Experts of a small language model.
Experts: 160 SwiGLU neurons an expert, 4 picks a token.
Below are experts of layer 8 (counted from 0) of a mixture-of-experts language model. Rows are named router (the router's row for the expert), gate (a neuron's input weights, with its number), up (a neuron's input weights, with its number), down (a neuron's output weights, with its number) and show model dimensions 256-511. Each number is 128 + 24 x the weight over its row's rms, rounded and kept within 0 to 255. Numbers have three digits each.
Before each expert's rows: "gets" lists some tokens that make up at least twice as much of what it gets as of all text; "mostly gets" lists some tokens that are sent to it at least half of the time. This comes from a sample of Wikipedia text that the model never trained on. Tokens count by the router's weight.

# expert 59
gets: "\n", "-", ")\n", ".\n", "==", "|"
mostly gets: " Michael", " Mike", " Joe", " David", " Dave", "',"
router:112144120160092158149114137127139076112102171159148092125155144139095146137102142150085112129128116120100097112135121097165158122154132151097124147139164118109152158102109130121114104153089097094171121140121119107150131141128109171146167068136156144160101099125092114130128151088163130124113172111139150137126146081131130091132142167175140116145150131143158134145112111115171117146138123097094123121125144143112174154137099169167155093148155151134142159110137119100136089122118120113128147125122097160136122131134105137115132141108137181125109112155134069116110129134114107119127103128114151108131128140080139149123150130116151109157129126150146161154168175093164147144129153143195135124106124119102140108134136147092142163088125141127103152123135102120109108113112178
gate0:134137051139131134117128130124085110144105138129129115154123086109119128129133130116079095136120130125075117182094134141156149170146129131153128148135135122134107160088137124124130148150150137098151128133138126118131159116128114104163123098116120129125123128150117117154105151140102120123100150163095122123161159135129106134112105138130133145139143101155162160135121139144067178152147108121071157123151109150115095164105119087116130085140068140175134092189095124137158125126140131163124144099117093121124132170122147155110095097145161122147141139108116136129116136132086121146126143146141162135138101104140098134134153093129127105140144112097176121111169130184119156131135140112132136101141149115095115170143132162164113162152150152168166194106170134094119160162097142
up0:146137130129153112166102116098104127106117130142135117127148089132102112099112139122125152140144132137125145129114084165137160082082119126112132143091122198157110129153122146138129114125148157127161106108145105169154152131143126139061124123154111111091165148133159139130146074139137112135138099166118113136135130110147104139131119135121143142083111063133122123120203123203114183125179154151120116126151163091100119145086171103164126157155133135122154125082153174147128100121137128151158148077144132116128120124125139117166105128119118154128131134123122136132084134125138149178147146141164110135153134113156194119159141147127108149145159083120171097135111168113124118144144110179160117145135116117153149150152131126090140114113129134106123145152134147117153175066102164
down0:164096129099137100125185112130082101168109088132142144120145155159133134140136110111116131121153126116098113144179133110173125141143135173099120090135079119131090118091099174090143122133112149138107107125175156141112165150123124162131131147123097097134116149120107136150135127128130114155103134102146127167126106067144126122130097080122139102121129101132157108119121121142148113117136108135120168132087112129084149109129112129116102147127121122140129135167120139145131117157107113141139147137155144113127110108172132161129112129141113149157122132142148121119140099083107119166131120122098144148121097111150089121093094107138175135115152111110137134141042093108128094128103167147146129105155181152125120136120116144165118101118134127116075178119113144152122116129119180

# expert 0
gets: "2", "1", "3", "0", "4", "5"
mostly gets: " three", " four", " six", " five", " two", " eight"
router:121142128172140092151122106101113111135133123129108103130111107102104186121142088139131115120098095098140105127111156081163149077171164133150103114098156163140126114142135116143128131105114170132090055122155115082156133160141101130102146112069145145154149114136104120171122129109147153099113148132133110112111130097160140135123114111113109125178168110191156172135128157130123133133106148104125104166101138082121145131140037141149105108102162160136147105107151133141125131094126150121121118136157117095140106157127164131131111098120128157090136097128143126123136151177138121127111101143108168117106132122132098137106155163153146119134131165135130149175108178107133157110150134132170168136094108135121169104159117127136123117098137158110114126117137135118117112167133099
gate1:125156140159131140113103148144102150160131142138138101107097104135142101100112122134127107128138121175123152094130134153125155149132142133116124119088129118158127115139160125135125123167074109109124107145079132077167134116160116157141154142103098111177141132138134101129127135091127131143132138138117084113112137092087121168113135129118142154162170089146154138135082140141116128163145174109148127157127107144124107160136128149108152086131139093105162160138115133160190125145159166136156147169154150089148084135118066154103143136157143091141129075131121109150086122169148127107138112153118141160128092144163163145134135122162119134143169159122086169126111124168129116122107118204122078163151120147148162103150108117138178139144131099125111084094129066098129146048104145
up1:143140123121163137132106163103140140088113119139109135133125137123112141091120096143141126153105128138149103160123177106143138116133122156154166153190131130140132140099191135071118137162167127153160163152133136123128150150179087150122114106121122157127141086144113118128123123159096129128121104107148143138105100170148136131130154110163121133136130135086087121121109129137141107116124147146161111084085155087120114151133135103091116108100118132167131143112132112118093107115131132124112140126108199102133149101171096135135131088049114134150107137123113119131136141152156133136149123159122083133126146141146135124088153105129139113151124132125136125137139159142143110135114138114113149124139102179132089133104126151126143113121122119122137151130177082135132104120140077
down1:131130137171120116095155146146094168144124117151112062162113113114109167157126163165117177128134154123117101128089137115136099117176079175156160101121148121135108124141173152137118140150111132105184138135138109138166151156124134117115158126132178152164169062136130136184165121141139198148092158125145083126118135100126087118131116067105116054127134092100133132101116109126148137176128165145119142146127118119142141118135112102164156136155114162140147136135134108139093096083149094116110119108177116137124156115130164161123084123168093140127115088112151129141163116120134138106118129148144109138150147102162129126121176102145144122167115128121147173176105085117112116148121080162133085097127124120175123124155108110132151122137145126187112161138163141090120128151175130

# expert 56
gets: " |", "|", "-", " World", " Pro", "\n"
mostly gets: " Pro", " pro", " World", " gu", " Gu", " sk"
router:158141123167098100120141121128101104119085146152107110141103100126115143129132149133112131112121105123146125196103129147110142154145152114129079118111166156158161099171123083133124173101114142127132066095147117111159100154121116155154114114166162167127111149095119128097159134137122142145141122132124144141158103076152123121123133149140101130098149120169142122145098138142126137136128112151182147155091132110141124144133131140182127104104122134084139134107145132107155132174158143128119143096112152140133126137138124157129131129136161126118176160113139138127157103132082140110125116142103109110139137130124137159137073144101104149162161154184133101110131137074129109118112126118118129155084131139198138117132128134121112138106123168149111105142149152087144150111126139
gate0:093148155122094144146114103117077111129145120127142151156088101152123153114115095141086099104090107138158152130113129122143143106126144104141147106139084151135142137132141143117181117116104115140149082110157114097124116110058129149127189140148092140161138162109099155114148115119163081113137133112124117108159137113128118134118137120165116124153148137168155139131170098136133162139158111142165120131118125139104170180117151136183141124133094141144155104124095134086152125116149146143120117147133117078136141161101121110136149107127143145102124118119142145154078153155114146128115124090169101108138085135141151129126171116117085174106163171124081123155137128161124152118105129140068101143105134090136089128122148102119102104098154149113131112151150103123134139139144124
up0:134090137136109142103138120088089091094105123122103150148147152127112107138080102137109091133119085139135192135116121112190115102125142161116135110146149128158138158134142056128138109084144154118139121128118160155162091149122105183151134090132157129135139119143088143137158147121163131137150106140127143146183131137132128165123118135164152106144115107106087114115139089106114112124121164111143137134088125094105152142157140167124110123116143125113107102104147118127084138148125130117120113139155111086112100121151126145110132103141124119130133123097116127086091116054167171099109115131136120119106139088167115107118138156094137115144147186107102100145152092133142145114113143129089164145161113113103120131101147167117134135094102125109094090141105119127156135160132083
down0:150110113120115141110103129134142173121141094080124136112086137142150140098107135167140133121095159132112140100111116136104146107117129156075157138109151083113116141100101156154120082090121120147133136134118153098160127129134057077100138071123091150103123127129119156141116114117132084141147100124129142150138137128134141146176138129167135124132129128152135127126100132155148133151118104159124148117129140100053077106130142126129119130120144117112132112143159107143118138139136126122141106094138116094125146171128145136138116125156145143172095133137127165110103102142149164165119124095137136150119198117133159149122115136132127141141103154104118102147147160142097095181119105118126114146129124094136082151122156195146136072137108079152126142170105133097115102128156145

# expert 60
gets: "-", "=", " |", ":", ".", "|"
mostly gets: " John", " William", " Michael", " Charles", " George", " Mike"
router:118117104151129128139150114165146114169141152123103136112131149142158108138075127137133121134104123114105100089152128089130137117153143161112112100131154142125148180160098129114113119138147104136104152160127144072158170136102079172104134096163125112169134101110146135112160117144157147086104164161089124098117103103120136124105140161167098132146114111151141138135129158120167117116118089123106138115111132092125134138114114138149138107120166126147150132127080148112137171141121131107069111154174132167144121148119147133114072138087126102087122127146147128111115126150121113158106149092101145143128152173120090165134128115141167120139138129131182136142142170064128129138095163133148157160121163160142123138164133164128116116092125136152121086147099150125133113123125100
gate0:132141099132108142136096134133111136107146128187106111112138118159088122145121135180118152117149122136094157077139157120148097120148079086143139127133099082160125142121135116108148104130126108108107129104116127174167137158099127143104153081138126128139144091132130093163155114145157111116109151179141093111113128111152106140125129141160147117096181106079086152133139140129109106127113142126084139118112135111112148155109204108136120073079129145106121105111132137102094115137150117117073111088139137127106097133144135148159133126125146153074081130111128118110101148155125141164108113118128193127138109100103082130166108103135126114103135117130119151194153143145111094146165077141115184131152173121121106146128126131109124112152132118105146103120138162143160135118133123
up0:111114121146124166187136116131181071124153180134134118123128141147115124122117137126134112117109114160128118115117179107201122139114149107124129115132141154137142140098081125134139142140145119097138162141122145108117172132104105174108160131144182112121140084140155087121108147142163122144100121093108140168128126151125150127157145150125100127134105153134159184141135150127150128151153105166113109102138147097150120158106115137103103091107175082118113119135093149103144113140166122101106125142139138073170150115133183093144075117081100115113141170164168134120116125167121086148113102091134110105157135102121115150136116126091107171142129126139138091162122179138073129125121122129145144117128170109149092167110126135100132114143139106143146137183111119098128149163163105
down0:102126155101096099103170146120105147092087114142122124121099154181124145083130124111095076117093117126073108137103100113106158081138143142135095129126117154140094125125150093161129102087124161097096117142137128148150192163144123126150106151137122163120159152137133128156107117134147115154131121147121164100187129098110092132122100130139123118124119170114147124131122151125120138116103143135176149110122137122144117140145097159144126136146150123142110129116144114139132152130095096141156153144096140134153103097128156133141148170156162119134127138116081163159171152139156169095110180157116160130116135139144128158151155136115117163137164088121106126110105164101093078126132165086151144137073119177154149175106121160131131094136172151154105153127144113139149146108120132

# expert 7
gets: " of", " in", " a", " and", " American", " one"
mostly gets: " American", " national", " Russian", " African", " German", " British"
router:144127140144097144150116134122092088083097129129097083158117147100121161105135113154146122140112136109125103136140107123148121088150141159139107110118173103119138104147126099106140080156151115162150149114105123151165143137112090169098134152140163134154116152116120158134143141105161102114105145138117081158092114088104189109131154132142096124148185137131162134127116163118130135112111122124102130192133120124149172137160112144132115086111124158148160116077113170119084093149138132121116069122140120129088113143136115118111123122124100178107205108113172155118147132132122119119107144114132134144099148140196108072108121131135104140197146149142128109145175124100131134147145133092120149099108118087121141075133166083126087135114107153119103091132102163132144140120124128
gate0:145140161132105094117149128140120155131115087110125112103156138098122103114138150153102149140132113081121154139144162173172150125155132138115117130077150131180124130098122106149097172098113103090133132145117155144107134086105124165108146105128116130140144171111120141108105104114154109125121137124111151160091149130112124148117116107129136143144097146139139116163108124112135132137153134153111094195149103175131154145151132150188149132105079110107126180120109122099145136138110116122142138142115090184054110158110140147117138125103097142102142128153131079138135172155172138133129113152125139100125103110107104115160120099155086159142083139141055154125138102113127122167143103109175105122144124126075141120168133126119120150138180145169144122166114164114181110125157159
up0:116153107132132126142137134156119107145145137115100109113144107127113164130129156129138163112137163133170108131152147127100122171093068153139134186104131155092149125102169138118152188112133177134138138102121098141111107109144110138134194140162133124139104105109131118121131136059147135138153153127130148111127127127122139122168124127181192141118099184103124129093139163133059132137164152166121089125125159102117182117127118140165117122120129118163106146083149159120118134155134103104109121130097146123145165101120134133151149156104179140116123104116101143140135127086111135117095083190135119119121104125097133101143106148095132156110144149142126112105135136091091114095119087158136122108149131180166124134122126112086170153129138145110111135125112129117167145113124106
down0:112122188135142135100124159094119097107109152140114134166130130155129122147125135139150119118146106149149129158093112126093139099140089069161160172131140108096114136119094122109098125163171109117130118140104128126080157101140086092076120138100123119108118092160116142139177102162126098127122143088154144149103116142138125119139090148139129081113104112116143152119116139132116133118142164161148189169109151111153137139133134136145129143140128128142126098134153190108125189169132113092101118124070138124120150113183139123104127192155136111131148120142128130155099110086138108162177144112131130121108093130126128144130115124105125113135140074136126125108165105116120130177167134094127100101119104115122096145142137132114123112155132157089109140123131118138117124154146151

# expert 9
gets: "0", ")", "1", "2", "3", "4"
mostly gets: "   ", " FW", " MF", " DF", " Turnout", " However"
router:105153106126106143173099144144113109126137137123096107150121154166162147139114123152126124137143111085122128102125106143112118116144205160157136142118116132122126171136119135140112101177146154139102132123111106104108135129124121137153127076143154111131118114142114127130115131104149143098157137109112113110102118091127174142107195167125137130141208136202135111161105142111096108190125160122115145171114116132116097176165135120161129124097135175128153100115132118142103108117111042118118140145126153163151101128110126157135115166106108143123171136137136128117146138160102137177096122081094110115157117125129144125153138159133142160176135158144145134125172128131163180130161136125168148079090103108142166135156134118110207158146178138107084118133106080088114104163114121
gate1:115122131153111148129130119105098157139150123141111091153134146140135170154172150146143086149129147114108151082084099133168100111100120124141095108131139111130137164113097125092127092148118180093103125102137122136118127131178104110157134146129152110130163122118126095110101136169196123106109095124128144118124128082146096133120148135125163111106152136148137123119125126150122133110085142138097112140135099127130145124132123117165094162117138137115092118107164174125112089082134137099152153160120137162165156092164111083123108100144107123114183117149118182111138123094099098088192126126149107150143089159172152126118144141137129137147143085137148090092142076142134154148123114130147107102115112110114112106131130122114166120127135105134120150124113124141125131176105157
up1:103150122135133121132125125123105124160119138080105117102112129071133087123125117163146125098169106132096093152128145168118121115177105135118150136142096142130166118143160072131126155150100146121148163169131106117132122136125096117139111164135121122134097139112117147125099130112100111132121139138112112108105105161177147101143113142137112099117123099134174127080109151136112117118171113112122151122125144146119115095120161143095128116122112157121160147106137112087130111182120161096135138127129131125093117135091162169146129071138169110132115168180112160120125142100160181164144158152163134127105147110123132125161113122131105107127116132115150102137169154121112144140146143103144130123177147145162157140083132128126086115144108113105114104085136085110145158104111135
down1:117126116136149124135132113104146122125143166129154128149078100129184104108131094157166106132110093146137110165139108148105130149113127150114145118143151137119113139132131144156147094168118125142107118116120117105121122153140140115139131112154163090061078110116144133130164096110144120135151139097143143125098110098103126147103128127154163135142154126148102138112122108109111066109148121145145124122153082135124119119114145143156135141112148141124110113126111135119100161149161098070118131071151090129141136145107126155179115164086107113119144120127110111103138155152176111149124114110152151185075148126136094122160137133106150100124128131122125119132129150181155178100193083099118109109127110110119163146099094106131127187127165129194126107127140142133138126130159120